config.yaml
n_layer: 10
d_model: 160
n_experts: 256
experts_per_token: 8
d_expert: 32
d_shared_expert: 0
activation: "gelu"
moe_layers: [0, 2, 4, 6, 8]
router_score: "sigmoid"
normalize_top_k: true
routed_scale: 1.0
balance_loss: 0.000346
balance_bias: true
init_std_router: 0.0114
lr_router: 0.000895
n_head: 2
n_kv_head: 2
head_dim: 64
vocab_size: 2048
norm: "layernorm"
norm_place: "pre"
norm_eps: 1e-06
positions: "alibi"
qk_norm: false
attn_scale: 0.125
tie_embeddings: true
parallel_block: false
init: "normal"
init_std_qkv: 0.0395
init_std_o: 0.00884
init_std_up: 0.0395
init_std_down: 0.00884
optimizer: "soap_variant"
lr: 0.0027
beta1: 0.95
beta2: 0.95
weight_decay: 0.035
lr_head: 0.00865
warmup_steps: 200
schedule: "wsd"
decay_fraction: 0.895
decay_shape: "linear"
final_lr_fraction: 0.0
batch_tokens: 65536
seq_len: 512
doc_mask: true
train_tokens: 491100000
steps: 7494
dataset: "wikipedia_en"
Below are experts of layer 6 (counted from 0) of a mixture-of-experts language model. Rows are named router (the router's row for the expert), down (a neuron's output weights, with its number) and show model dimensions 0-159. Each number is 128 + 32 x the weight over its row's rms, rounded and kept within 0 to 255. Numbers have three digits each.
Before each expert's rows: a language model's description of what the expert responds to. This comes from a sample of Wikipedia text that the model never trained on.

# expert 0
Short word-initial pieces like I, Te, Y, te inside words, e.g. as-y-lum, te-chnique, O-ly-mpics, Cze-ch.
router:098120111123158115145109113119088112137106112127160153150098169149133184111183038100150095184116167106061091125141128132129151114099175188112171128102089081113132151126051118122160110145074163146190110125184087146126115147113078126126091095092178100171181119125144127121187099118117162131127184128129157138175126155118161094119148104089104069146150184173139153072154144121064123147131116050137138201127080148161103169147090152087067188085179120129145148119117126116119147120111136
down0:106112126164129118096109119173155173162180127142143154141106115099189159185165117097100092088124178150130179172136138094142134132165152110134084111128173175131129144146131127152109152127082159098088121194033086157141124100111106127137140110146131154110113124086122214133134110093044126070102140159112144116055154204163101162085089052113136154075063154144077145164145123120100182107166186114157105080095129099096112101128141115149116162125105146089141148140105070117140141164129156
down1:149181079150073137085185131124105193092111154140031097100165101096113080165126144120133126089158144148143133131126121108116141145143119122085134161080165114149200098182063108118155141148160193070129189163046123087148120078106110106187135109208133081072192159096076116135153147099090125091156153137140141125168150116166106113140123093163141150109109158131195151127115117125086121112119086122082180132121173163120131146162132079150125119149114099136137141108080095143161121148154133
down2:154086170150152124157098132141039144122111143137201113129106132113107121171070107148179083120176066138105099102114105103143124100091120108086162135098131110131099087119177106170108155167107100104132169079130129091135108180072111108122059104163135168124135147121202116144227155165141127092085118157173073125128186095098132165123188122134122111127100128124112137125146108082122177094144116116173175093174153131123164140111109151111069177116126100105162182164116156080134162053161140
down3:146161136110148212136114117148136159145063156107127181147131131103124153099157145133082173081111100163121142142117151130094138132153125088128045080104137092138093058129130130062162121055115160172132149135146095180111126147141163112140133138138149092164094123116147123128158097142087158107133134210193170131116085124123145127151133085078140103131146197105136164098175154090171104139111173092133089077151139085112114158104138081068153116231141091116141100172126129088076105175168102
down4:146062117132126135187119136123152145139115129089124099161146109121191148085126079129125102128108176175104100086081104175094146110071168128096140111114159104124084094144147171102164147170077121164110117166173092111107109183112079059090127126142163171131106128101155139140115130136170146122128181144161111143115117116172149043138133185154134118125101050077095126110171165067165092128201081112152109135154226108120141165114132127132151093105105155142105124110139103093115172125222128
down5:141121175115114074213128157172212105098113083139120157076095094161125118174138108126149153124148109106105167143115156218132116091087159116148079149126093148148101102091138143080150110137171148100141147149155206090074147119141139145115137085098132121099172149086058103143117122118127146122124168125183081098110166140103119106116179129158077152118132151062152107146064085123128061150083111136112169154130152154159166110164149080079179072091135134137142177166163163111138088156151139
down6:123160123058134121127100173143133096101118075127113122086173078197149145137154167047113220080094111135196124109103131130137112097148095096138110081146193184127153133122122147115139101106164075092145115120114117096107102101152106093046180143115101105153113185109126168154159130097141189151090102125145159126125097147106164126124101138110096108154136119119130127138122099139242106075140145181127104131123179125130131096130162180176088119112142153118186118142112201094185139122111104
down7:148107123148093146154056143146098079119137136146104119107168133099066134122141168125088146120119117127083114128095158149070164118134074114123100152153146141108124139163122091163198161118159045106156109103085111158142156157167068103112123107173147083134136129139178150120058149103142139121098116098105133079113080150146193146081105153125208089128178094182166094193181090158160127124165129123151080168124090111087115065129159109083169121134161132176177184166121085131115131179099146
down8:121119138135121117176136140096118198106114125131110093157092162105154120135151181167070126135125131142094124116195064128097127130116121122154142111168104131137131113109164130142120165099166197139135072153141072142136104089132135145081055093227129146169094151115072132109145120130173167085085171131149076121164181134174140112152107103110089128120174177123078109146147091147130104123158160149043104077073183156156129099143113150125087085113121120113157079204146088114173134134057158

# expert 43
Periods in abbreviations like Inc., v., No., D.C., and common English first names such as John, William, Robert.
router:158106072099180106082178143143123138160129193088133155134172133159127085141143116109083071146107144081143132126176106137118128153095138163106077109090084118112137119166113077137199145150165088154170150105130117139139139127138102178147116152070185081166217167182108142151150041118084083090100176134112156111169107150103131096098180074098178134131139125122149152075127105124111117157131112121103108201128132094148137108144159143101149110065175158094171137161087096090149149144121072
down0:102132128082106144140082135129171154128136176125165119149112091077147179176173095199139143099072111182127129052083179121146147175073090087157152072156184093159105113108104141063174178197092119119108145115106090099148115167117132154174134084122215156174087170134141149130120131103090116102123138107163124123097125138110161130122090113142122139118181108134128180162132108195088090149108154106128095104131072189146147125119122088054147137143134149128103089113110180151076143127121104
down1:183161172165156176144136143112097145124160122096140132127102114130177084079138116110158212120103113082038159079121131176134167094151185145139178092170143140168136170080100085149069108143089125134127105183056138080118161135141145124140126168103168113146151158107129135134134089110123142122162174112093103110110093120103098142162179176151107163095125184187117113155124153130083101088134091062065083107178108079142136149148077138128114122164111074113161086151098084120160120121106170
down2:067132144138152126117155141130124173116129144110080191103156221131081139114115093135119094121122170116122159131162166116171085140136148133110113107114160087142155093175091134103112158133142054125093114100189107086115132103084152176133133180164155142150083121159112154149117068143208162044109123131129098147107116172106104184148119136142179156101131108105117093062168138138170126033134099121156105041144152153104105179159132103093158138126130106169138180161084115082096132095101139
down3:149097094161101138146121149088115145033130185113196153116162145167124125122095132142179102118141128108148176148139109082113131118164078163117086183123067159105136132216103135196144097079109126128171138099162150077108077114119168137135066118154118120114159105158116086126185073144091146152123129144105091068088118105179178099125162081171078188121154096109107153146089167103142144139103174133084117135042097198127146111135118127144112156142168151131117125140073142124150161108154110
down4:143081187164098151105172101135184109145170122159136081123115110119077084192120163207105128073134129172102153119150101092150105139078148096147143196053176148140128103120095103104100142144132124132123095143163145159103161180119128148152105120095085111131080117151103144065167096115152135088091154118151086100204136172118139097079152108142111110123179139102138194165151119166119133165089104128095143143160116183176117154146071088107138087104085155180163164109121153104081068123166088
down5:100173182119169106115081103117126124130108092151134095109147125081163158152091161126078127114082136073130145164112105166077152095158060095107119131130134137184093084112112110077112072140069114192096146151166158114152145083132134106119120141112106108115146104130170125093178179191090126127140110177160089180114129173172137182101103106107175115119089170169173203135100151151163159098094169141127134108125117174091089187137156176115041155145149171117106074172094142096116140100117143
down6:104086128128166111107137097116161106228144110175048114122140103131135138178145139121134138176146108143127086130186138142120119170106078066144183126123139130126145149085094123126141162145152099147110170084136144123140134133143129150131121079114198115177060122166059134121117158155108142155116045199174146145099075122130143171104165117121114069153167124157151129147104103069155065106155080206134120100135129150165139179088163110088087131115088089130184147110118079110086103090137159
down7:144109096174148172087142121155085130143141096109104141129186148146117160153089109096096134133128131098143112146109173119107104101129111118144121034135161121200114087124117143194132149169107165114201126139107101134108181121122151130052084152170124085112071134115156167131170171141036080150142179060059166136119120117133157122134091188127175120104126139153123153132127150155109104120099157132140169146110125121111112136101183036110109086155153139066147148096184083140089172154080116
down8:136143090151103103158138113147067146125140124207126072173063106149137085138157165070083099084209106091115103191121084146125214128131153163127110111136131103120167233142174129117116120171124168117111146112117142098134172155163122128091134109117106159139114102106216158168115110090199091125182170083096149119164149153138101129112171157076090090109134080058092094129096153152142112121133163164133127163156131086118136127102126119111140124072076123113123136106161113143118137152136087

# expert 26
Possessive determiners and the after prepositions in biographical narrative, such as his second daughter, their ammunition, its; also pieces like se in Odyssey.
router:104107110110164125047129138111161148152147176103185150142190195139128151030119082074138087117106138140102145145133148137167086137082138166082169109116119078111129150112078119128142150136146203154096182087142157178097199091124082131115087168076172113164171147129086116102174076133089058153090160148137148133135085182150117116166132063079142131128186149123131161141148135094130098144154124113102111186157140156163105123122098123126104154117130109092168114120084124120174175128119112
down0:125097126057086121116091117127116171053121116146089158137155144126167088103125161120109102171068161096088098151174097116101123119155137136152157113088144108122147110143075066109151198128112166086113112120099171121114108158125140104124171143163139105093131117154120128112105130099100094074134176116146236127187182123097100065126116124145117160096135148158138157112114121178105190105110127190164099189075122108185163157164078155199097141149122101082113180112134099187149144139164100
down1:154178163141169106119123157150141194133126117166167070124115155104121135161142093170123123067102116142096146115135211190145128117118133152118145078195078113127133131114057083146065112146118189138101155131085140160163127192176120165160092122188119106114136108105117092163085157149136125159101202107077082106134085114094094156065100154105120126098159166138135128149164108072101080158094092122140111137161174112136188085145137101095085072165116171123076161101133144115127115159098161
down2:166103147109181101195113225140105136104144160118102109130133158131177184185140135194142151113193181132143125139147079092146103110097123055165092160176186127111187097123169151096050179072131118100081150096098110164072105056162134140104124106117154115151116119179149124130122088120116146102135155103114078133098154105098172122123147102150117141069170131099134088104134114097122114126072144172126158143082097062137144110181116143121120190111132130096126093170168134104100143127136115
down3:155125170107128177135159087112106099135103121126168159125145091115132141165141106143088125104142108133172120184066087081116162119114101140127142155089127198114123110143148130155173166122193106139112133090132147171073146106151112116030140121124039145124114124160140143066064113095119095155163149182141081141143131138163130149194148185112129094137092088140117093117097107082189111077130123149098166112134145072125144113152167044133142138144089134159206066151106147126120196137149177
down4:169169145124152093074138101145047131160160106085101119102171080151121207144174103155121118122096112111103136086162214124110115139164190152183092079123106121160173153125145132106040114162112227146099131119122145105139139150097121158176084102170113103138093172110127119141113134118125141164053204123113134150049137127158101101153116111145084136090129125129124125159099109130138123127142106094138076124078097150162187092160138115115148083118143130119123159067120198145107139158105125
down5:175133100109175122138112101110120172150116100109113099141036176130163076102181120141150110114136068070111118162146174124136177137156163131192134142143069142128153121104187124138114200139108186130138154109126098075129175102129128163134137126113175170102142103098122099158196110075137120100123123125142148134175090104133142143161083202128123185132151073071120155127147085119081098136083105125184073137161108161091101146106110172098092184091109090143171126115118121174092091104082180
down6:126113174188158197117119149127117142115075105137157118114136112135206105091164168067096115120115051133124097081093212202104135112156156123144171079096079176122068168093109145123132170154136127131163136135101122161168091150147122134096156163160125196081106116132102172110149120171131124142147096066146122119112121089146129145203129084115130073069157056099142153143163150118105125185112154072146128133116075110145131145093184164094103122082099158135143119084134090138141154127135141
down7:107174134197091133101204149130136121092122111213108115186146131149100123116188117134104126093138100127155122126108153213099142120124133057143123134140117132186059119117134072105168085077125131175141095140106140165156132139144073150125126109168113073126152084094126101176155138172135130140124136118067181098138121105133123151133077185127090114175162142201145089111154102145145169119134126108127110093140148120130114068066152177121134127081118146153122081115072117102111169039119192
down8:158094152087089117043106155132170181110110148117126057132152138128097122128090084122150167100114059088120162116160143125126134154144172129095215152142113110170097131149143068139073135158083118189093067083067138099135101191108117136092117120153149089169134199106101129188136142145164088140173138137115198129106197078129120120140167134120119097153092184124129110110141139155133168111159194095063130098119119171120159151154145131164142107121074091180121142151117140109109107117087140

# expert 3
Sentence-final periods and line breaks before a new sentence or paragraph, plus % in census race figures and closing table pipes.
router:127093123087158076113096142166142130123132164093134183147149194130126175154141057077114078153115143115112164095173132138150093177148123194088121112123119087116157157134109096115182161134080119146136158135161106142092130128095107153146078138086147071160143134167126097111205103096168141052109179074118119126159145157148142134106122157128193060122118150064139178088171103160118134157152073056079146145129054165160094127135122170137140159139125168137132100130133095129100169132127059
down0:087081093126130144161137200094129122150136147149092169152171089097073132049139166126103108128123135135127123116128113144114092146039148145116072148135165159175121136118081138100160112126108139109161137084201111092161121118114120127127109096196076066196097176118136120079139133162190103091116175148113126092101132187081100162145137146123136139103130147102148099145179123109191124141206161106178079159079074109110068113128179085147163101110161130133106119098122120145112123175183136
down1:183054131098099112119120140066125140199081140107148137122145130125121083110129116121138103191148079145172123102138177069085132147081156116189107111085123122150096117090212126211121197107163124147080165166123155159096126098174141102140112187136136113081159155107167116197113119114078159114134148128094133123126116087166145122158154081149094154132146121189121128106126115136120148112061175121139106125100177141125164067123164101191136144149129170142161141099080108070181097124130089
down2:115179075141142107218125124112133136122148157195143078150069129128147134148107109122083151139153124153068150062146054117161148130132129133098162146182178125142156197112136162121156088097105128103153124106146138116140086126110120111158178182027122110129143185174111139118117095097070131105110112136157094102141165105121072166145139061177070154158092131110105150129120113123098163164200121131160100154108108120045121122082108116164173159119099109111162118169083087178125116129137120
down3:185130139060076133133129125127124127148126143119147067146136166106113127105149120097156078113201124124090086142104150097085132145123110102135133124114128146120154161125088160130142104143102140147181123106176168090053142059153116139178148179137079095084161144093128129105132193080144159156104043135136117138148087162121166090176126125056146152166116132138070131172093103149170154127175103136098127101162099165110114141073133230171121200131122136103131111152158076112105160056144142
down4:141153135101100147097118143198148110137132116105170116137138123100146100142064115118152113108111092104136147168149076071093102137115067154161085149124081030155092114109084108177200103089165147147139136127121140120179078170082151103094128087166114101148133115157123134115130177119131113149178089159166048135146133170158107109127122134135155111106114191110086106100134055058123122145141204160128208150106151170170090143143106126143134134109166144138141092161173134129058178121161161
down5:131080126095158128118104177122119123120135098140156115135123133182130195149129149128129075073146049090134191118157177137233105128113152119090036110113136134127138161099112154112128155132135117111115103147068141113090106120121119205166124116148059141132113069129144110081131150115069107131119103122142123127063148096141190091096145139156129134115127109147198178080157112147152149111123139109126155124135135197199154126153084086076182124158137160148094173147094196085127116151092157
down6:127135089122095093074130128142119156140107111167162149164129122134138113195152117108163099128090129116123091142091141115099140132166151162116138153144118098119178131125114134116080167116127131073140145106125159087106100120154135116162081093124018122110133141126135058207141172190129111082120097119184092147158176148148157143117167137137140121077172093116167153106105109097129049159207171115155154150140083077196074164048089155131079132144112110110105139158158091145176075124149182
down7:159180155177185100111080074145143142080157116087145127090145126089116128126129151121114109105112111118179182114120138125063128114137102184155119092093138095152118098131139080201083130150078133160152112082107075104099093138170154171093136124160179183155118087134132150132123148099176167088196122148098183115119169110130088149117079128124092055098126140090098164147146175192131074152105166147074143096109149145107154085174162145128185188159152113121110137126070161082137101128089091
down8:142100122135198143089105104151149148109107152137144178117156143116106053111136136109137101114121151152095109173175153096127156101173128106149139150062145143154139130237167112103091087103102097097185135133081125121157155165084105137076130167109172117177113123129177233121110136157187126137149110145147100081105128135114111190058088155140134106101118102125071085129154137141137087100093160106104103156162125106071154148132121061113073116045100124153164172137157143122130090153151152

# expert 46
Second or last piece finishing a word after a short start, as in so|ft|ware, mo|t|if, do|me|stic, neckla|ce, st|and|ard.
router:141119128180163106108152132161120102150134143105107123161161137125133131103184058081141100164081144118106124105148155131161127135111108172117107073066095112098110139164136093080177118158129165099143119157136128138096101151114127128133104141053120075183167135180104142138203118104123108123054094152120128154246120175132128165125143165061150114217149076100118178146161122156092088190099091096137164128117153096117121116167096125103079110138176132094136124082153079132176158134099103
down0:093150109114074148153105084078193159132112183150089085063139143171131172157072151120167101099186159151124116110118130142165142128140134196138152096124107114144171134101187124123143085099100163124096142136109165110123167168110086099133110140120093097140156138067164077090136055096129106144130180076168160127143074095097103147129166143133101115100154138095155101188154100125107171136121131171076171068106129114098180151237118172128104142167126100119121088090141107098169172102135119
down1:106103153105130120114155103172118126116098152074196123162204144166168087074150127095115173097074105160162137131085098163117093114165098122067118099160183183137120099045174130125099133124150158128093166131093123193126146142069089140176084083104111134142125145071131119098139124104146114153119199164171088068106106130154130076114092127165155137168159165063142165132091188134114168164118189130095133092132116146109099107094131101168137108142124165162116138102132162122139099179147070
down2:188075126123170154114131136155132055083081162118146123097179129141133127128129151154145095107136160099176082173142134178105137102107059182094148109132115185121169146221079085073098175167126173128128122156117140098124163113139071175111089174149114130079155142139148105143163111184149117109147136156143106148161071115122162177100147120161166071129088072149104179121108155063104134136131102120135099185156149178072063091112106176117104136117096163124136096147088128139098131169107140
down3:132141178199122133109143081144178139097151150110148135136142120105179168112164071092131207115114164116127139109120153170150145130162183122114072150154073147132107137097135136168124134098129108128079116112114184111095160098109132087101115139078098096160130184091172145066150118149139090141141131114137114101187083094161127122112171081157061175062102107163136144136115120163116127148066084076162156109118115106117119155135178149178072178089135116202125072104104070190151099179116123
down4:080124206142096171205094124134152119161139139121138088137114119106075100139107141122131180137080108097137117069179144099107099124171143163091122121132061103130082119103118128138149078145139101200152116152121135125073170185119167135147104100179139175136141155097088135179130162110194127086138136145125112062082134070092120110082141145132102132148184077151103214138085078133145149153134172123124122145088132154189155132137130107147163054128054119116156123105177113108174088144109153
down5:110106133181175210085153120132170128172202143107120126141160147151147132139167124095140137160173106132136155108119112128144172145110141091155163084103173061115116188090150120114154151139151133136156134111082149109159092112126147134114141093086085117127090138171176099115119123140130152077095176131189082194165067080132115176145100125118112138117067129200099138129081106157099133075120172155093168163098070120098092133152192096080101170102118113093145141090152100075048103110128108
down6:108145094125076135089119114143200154168115155106122156117091161183144183165085117163124106100130121205044168127084134106172151090187121112109164109135070096123193079102182123139130100076134120163145070093101166139098125110120088127150166131187179133116170072152089141098106133107159178165151101146108102123148166135123144145170090130127066132153062174068119143149136140110134135110131106162106077072131092143179105134132162106088150074097116159171156113149143154113163140094089127
down7:181099183137146123182097122092155140129131105148099100092125127182136113118094158135098169139068091129184133113155118121176095127158103068172164132135130117221168130130134127102124138163089131162134093155136096116111150086152081128119132124144115183150101111155100129205134114074118131152121111187165175110100088139109163098119126181093137168089174161080191124078169126087105048106115147161121119151137133160087095155085088137204116078140145163151112114058077096069138108143106115
down8:132148164141160101070156146117065105081142138141132174121074146127090109133112077087179095200127207118139128091113120161131137114028118109152118146136105103153143103129120092153116113047063117126126141173129166098109149168187095089131127140056085151100121065132144116119097181116141093195151150097101175142145119144138158158103173097145152115125165192184194136154092190123138121155141134136072148124133163126078103092112100125141125118147179095152126097150107119148167092130135078

# expert 30
Middle syllables of longer words, mostly consonant plus i, e.g. eman-ci-pation, equest-ri-an, centen-ni-al, algo-ri-thm.
router:120119133132142083082136144131157148108133160102110158150169204174177182112198128083149041184076146112117108083132092137184123140122099136150174130102090140070176121121080123125173128117139088143124175106113139122112160073142096122153085160098111072140161179153142126139139093122094122110099147102101155130181142164111191145143140137140175102166125194173210131080160094150081105142128102092075142122150064126137115099149151129120103178138111099133111080084116090109123174094141069
down2:123075114120101150116161125146105173153135111120101129117185136087163194121214172151130146146121135114121130149178158140115088141158139145123121059099168096118167145093190145092057146143134104124104106082147124161157099140169068094100059129153090125195163085066091119069122125114080113161153160155107105117138103083165118149148126146055158110140220118140063139167192166106133110083139134133096129134108106133145119119111134085109116150126201119120184170128149134132108113066165116
down3:135136117145071174118051113133110106161150129122062132084187156167160156065088137092127175083125137129128144140077147131125167104156126103137094135124138120122134091113171119105080155147096132102091146154115146092128180146114090191119126160148162177170111147136115188149138026100164102142153139164184143035136111125118141103115140122129110164144074175171153140189052089108128151072123135098144123124101152115116096136134076095156140124134128079161117136124110127211181133146195100
down4:148131116092101125169117075181117114102123091098161087109123079142078099147147162104101058118105144127119135157121087112173158082081139123128148163158121118133151125066146129146142120106129176144100105177104172121081205105175145159133170094163161099095111207125177144119133158160135137170109067167059126183162131134142154126105128145130085126091108044079143091112137103121149104138060122124174153072123137159083173152149143142166154141167106200088094111134171096151053132137122107
down5:116156124135107120129164117088122206089126178096116140114132126107100146135083115196189178130128119141119121106107107166174147083136121164113153158114072143143172102160114101128153111168101185078133119123098184078131093146118120067051113106108142119140143121073109162160173097166155083160109106116138133153132149077194191135102114153198192146179100086057186148081084134144087141116116141180131118093116157111147091122139110166127099090121106056147110185114162118105148122120119187
down6:129085201194063079110125093177128142117117181158158109106112142151119123223137125076171187169161049138109104142144122101107109141128103139160129097135132133179151140101161079132121202127132099157130063127183139107082115119139112105122145114155079173094135156141141156173098111107134187122074119103100134134149101141213125181143148096103083127099148156131085161097119111090137131139148087147138106142128084106068174160124113111111091104176085156186119127118129070122112169118181104
down7:160098085220158187141153183125089143115177143170127121150073112074126075074101120101118118064123104098177128136162159130125105141147113130077117109104120149135097084186090087125153083100176106150157130107153153107175128094101164172107128134152111128087115050152103189102162124133147091113128135164117183124138103137087217106148202128070137111094097121149169149115136137118169084110161117137141163092084235128132132081076146096116139131115120107137146135157145115148129114165114147
down8:126118132124151083161159114094161138082136172171113151151148149121097104150115134138148106165111150106150126124114167163161113106104162091200129123152127103166110133101121144126139078095118103123146095113112113150117123150140118114109138215123125061168150075109161122111086104117178114162125149194143115160129129124156103215104147145192134107133123056155088171173075092112181101129128080113138124196186053164133150113084094085119107048091187118151154051103127091155125117189087106
down9:161153101156116105114115138124117091137157103085194135157178078136172137130131190203112132146164146142080133152152088133164130130061096114103029103112115108080131175103138135129090153154174129124164121141114098155165120107127181100070152081075114133143075130191109118140156145090155153146078137088151056143155158152186127117145031090107149134202180164136132120146132109132163111069129100102100138147116158089154134133162185089130134111121112069145180128159095109119123114119158108
down10:092162093097126112095129107118124122171099117134159165152084121129105131129076136098123085147151162114146072140107138157117087113168172147131159188125143169143088065137141115124165176160137147144134130120136120090091055152132194112163173165054138121109102165146145143099151144052125173187170140088134129137062122118058082124149112137051111128139095107121137112167141139059125081157126102106125120155125179186091104102168106089170092216140156159125156067118145197117140104101142143

# expert 63
Capitalized or lowercase first pieces like No, no, mo, Ca, La, E after the or of, as in noun, modes, Lake, Elizabeth.
router:152153111150159070124132121164150109107103122143157173141102196157160138082135109049109104171098143087074159116189153129186129138171075193097140185100080120101156139133106101096161102167110108137172085128152106110085161122151073144110111095085165123186183132136105072110136088079102161107106159135137140103116095168092129108135099122115150100186154174087171106085192128171071105182121129088127130167170134107133114100131113171147101184118198187153128116134148089124130157125126102
down0:140122104107116119097150127161073107137152092147175130096138114061144115145081086206156182199163118117116145183136092195143147103115153122116095119096168109114174102175090112103114097116100131116141160132130100116192119104134116096095102086114129081186094117151161131111169155099178126149121133142112153095073165159101145145162165099103064138079104153140124170169116185157108096123138086121143130100168186116077131086137113029149179102155118125065090096129167173140185128145162094
down1:084163134093094135164153124152114143128108134188073092146135044093089162142165167072145159129108184114097149122135182171177108074146131171173118087126145074091114088121107176061147125155147146134150110157125170153167107114124172131147140155077172110138131152140113072058122144115165161121132053078154167101115132178132139109118120145109143098168116149137169089112047115139145155098139076130125152117080144126143170152118125148185169111075074137056131126107113139090146170118185097
down2:181123136134146158146130116179122117119100134120184181081124154160150133110080141109145155129157098140080119167151120151185145056141111112106164099130095146127067119151137199175045138150150116181149088117121115112063137061160156165082119078131181173130096096139106167131073120120138056139164113142152147149080112083140071145120127201041121152176122123117113146185089143181131159130142137160116134139107105112126100082132154130084123143083126123153189177084122146074102126106112127
down3:108105076097182197080199132115117093069103154121058136135118128141130147109156146158099137093112165153169114121079141126143119149107141127156068092134129105162140160113109170120138122146193102181125148184167090097089087035124097144124130172128106209137140125107129172120131059081101127120193149101159097099130102181156197104116142164119117120111123129084085177171104089175127122167116142122111117159081133149132080090092152130188165121132146116149151132194099085089150114140147109
down4:149134136135174180145114130056154181140159118113132145115143168143181116143140143116117132093130121099138176131134119148122166122115146071093087165099127075148152137120131075074093089173059191067092145111107164048089120104105159152119141143192090119100134141207110094162123078189149118143085151189108099083151120175130155057136127172128147131168173092117093149147150153154144088177138114124144089073123128139164160085096138066194116145116160154126072139140093095135100149117113129
down5:187097087083098114112109150104138056069160070112148127125126169193163103156104185064116112089136166104104178128102121134189097151130117135152134117182093089127099097138146235180074172132138057078161092129126183112125122069172094105091116157107162160124093137156093134156110101131133108156166176121129098104149139142113129153148165166115159100176102179138151089088096126083067122079149119118167206164151105135104110136105114129164145167105153134109138125120136136160112120142133107
down6:162105177114113140183144189167137154126096075113103093137149174115171160131100175078131155099122054151147102114120074093165085131113127103179147163148163080139173099138091092147136192097127150116117126181128165106118141079172079140135121160125185088107083118134057119108166140103062127035118143126038140142131165116125087102118176165152125170150077160131142142120149148123127098162131142094111150139129122165085194167125147130122112128146135159066094058156113175098107109130117133
down7:122161150205077172167114153119145095081142131091125114143119180169143080086087148105100148107135078125153044167151093171108141138124175100158134140096131157129129175098155159126213197096143092135133090102116131170143146134145111134126090154192082054101101093087161088121139154169075132085108149144151135135127105153104121158126141088125100179136134068113171133087102088154150125127105151073176115129170133099192099183141085112065092132137191113106133139128127094117138087125141182
down8:147069098138148107170083118121179180086160101156142141109175128099107086116093124132158140090096100121119136100118125127136108167118118191153135147187085167143104140161126132104092159063179091043146138136057197117138153110181107134115109115137139116146126120175143153097103088131180117123075062076111152161081148105198113145114178137126170143154062102073145084145088136111144111116135179139109160166140131082126175136102094170113111092127137169114139157109107185117136170212132086

# expert 15
Word-start de (deal, demand, destroyed) and French de in names, plus inner syllables like udi in Studios, ci in especially.
router:099111121183127075140093145152166144117155135116065167164161128173160089104181128067132082138068147119117130087191143153198125167099095166165146111107105132108119110103084093078183104105125162119162158127059082125100172117129133166157118170052104094176189188140097129155215095112094110132075146120169150168170152175099163133138124148114164087131152137153158128101125117162127095110144095105073109094148120144176123114106075163106126143080092137127143101131133104093158138108162085
down2:100119159131105135122143107124129173122130095108167091124105169149100085077136178041065086149110106146208175174136136128122120124098181069122145124130164097135148142104135107096133179123181149139127154060106134108134119118156188154127164153161114133077160124102122080131137142131131110154125126135185109160098072108146147155105123158166112138143175087130117103125149154150146071090051134089111147138151148078059077149157100155115166078141167143126059065089210139191128104129103168
down3:175098155154159154153129141113090112135117097199078148196129119112113107077185132110151147157125151098112138097156147105079143165139162102128130043207118156117102122139140152116142108082161159143122066179156120169099133101107138084148113093135105150068096196149138119178166040085114153084132137134088163167143112127094139094093139136171105114135149149111117174115117097135135121117129101074150113126166166136109165108120169164059152157089084094164167123078151095189061181153112143
down4:151120124144126141130170105095141142103167173199113164079160139129158072121144101062110135123147136099129139149095158115075174162132142127109144112105111123116118113139096177153146141137133221070160143106100144133108187025063145076152085136103144113143113116166106102146145162143106094146095128123074143159141216170103076137110132161126140137065142148106056167097080149101111152136170123122147070155119156079178123164096080134150154130075102144116098112075151131117185114154152175
down5:161113103117145108100143127095162180086129185141100126134132115174138061094126143085123134079140206194135083126087111094182110160138161097176164115109150117120161172127087136140109066091126129106133112166161131133146059169119076101153134186105141163139188148085129107142159086041125119162112072149139169142154126137100119166150111124159130151110119098132155137063135157107091118138100093121177135133127128163123185239125117171119064090087151101098114099089143105175109120170139115
down6:140019140105150106144160183164086164112106161178103161171135147135179096181153151137123143137163183127060173142157124126156157138076070139163075073131163147130094135143105125146148092094080094147098183144195087124116086134176155076190112062107099124159104128123096133186118148144151125090091114071131119147097129171142103055128113118079088102098120171158090091154091112119138112177126123087130151136200101111156159133134139140067152146124126120117081148146119120127128128148134157
down7:050125183080095082094129137162140135057159135067147106096166110158131064131077095139150155104138145090181082146082183097096164133174156132133134142184129142121104158173102147109126149220117124102108191173131151128159170172177144090168138165134150057078156134120137139202124145119081117091144123132100128091151087150118152082085138144091131120134117092116169126114126156152096144146097116209126108074125105136128076167114097132107066155190113104128157122130152155117113133107143135
down8:149117146136166156134133119131070180161125096105083117152117095127141136081077100181098117129128141111095132088066088182065078126103111125141120094161126131121121150115035090118179128103082079149165133143149149132121087123126093094089088110163131174165158191104170088100155178078103136191178111151087138079125143144120133156131136083138128109194169177107096177150166092097187109129092137165163091190092082103149148161127168102138137161165141186112131143160078173143138134107135157
down9:137108097076115151147147087080144167156079124128138199162154100125107185068107138174082111131094157114107141117143084126108127116155213131122111079112159113125167147170161124187125153115057190079108149065106113076128147129131087100127135185170154089115224143140160141091093140125113130101150122126173121154094152085162124160139127126143107097127135155190085127133092123100120132114160090169136197120142109072103209087113102092131154179092132130098140101110175099139119193106118128
down10:140113140131166113035105166158183137108064109173103093126060167184059087136122113139178107158113137126148084137184146165109166121129186158187153146094138083183067128131092106139154139105090149106172195131182092108122148119062128159110115116101117133157182120149160119168138102118120164091178092122100136102135078109167129088129098133134160120156142104148144111123139104135128176134173122120149123083114150146121078185093137161146106107131126119089098088151042128121182086166078097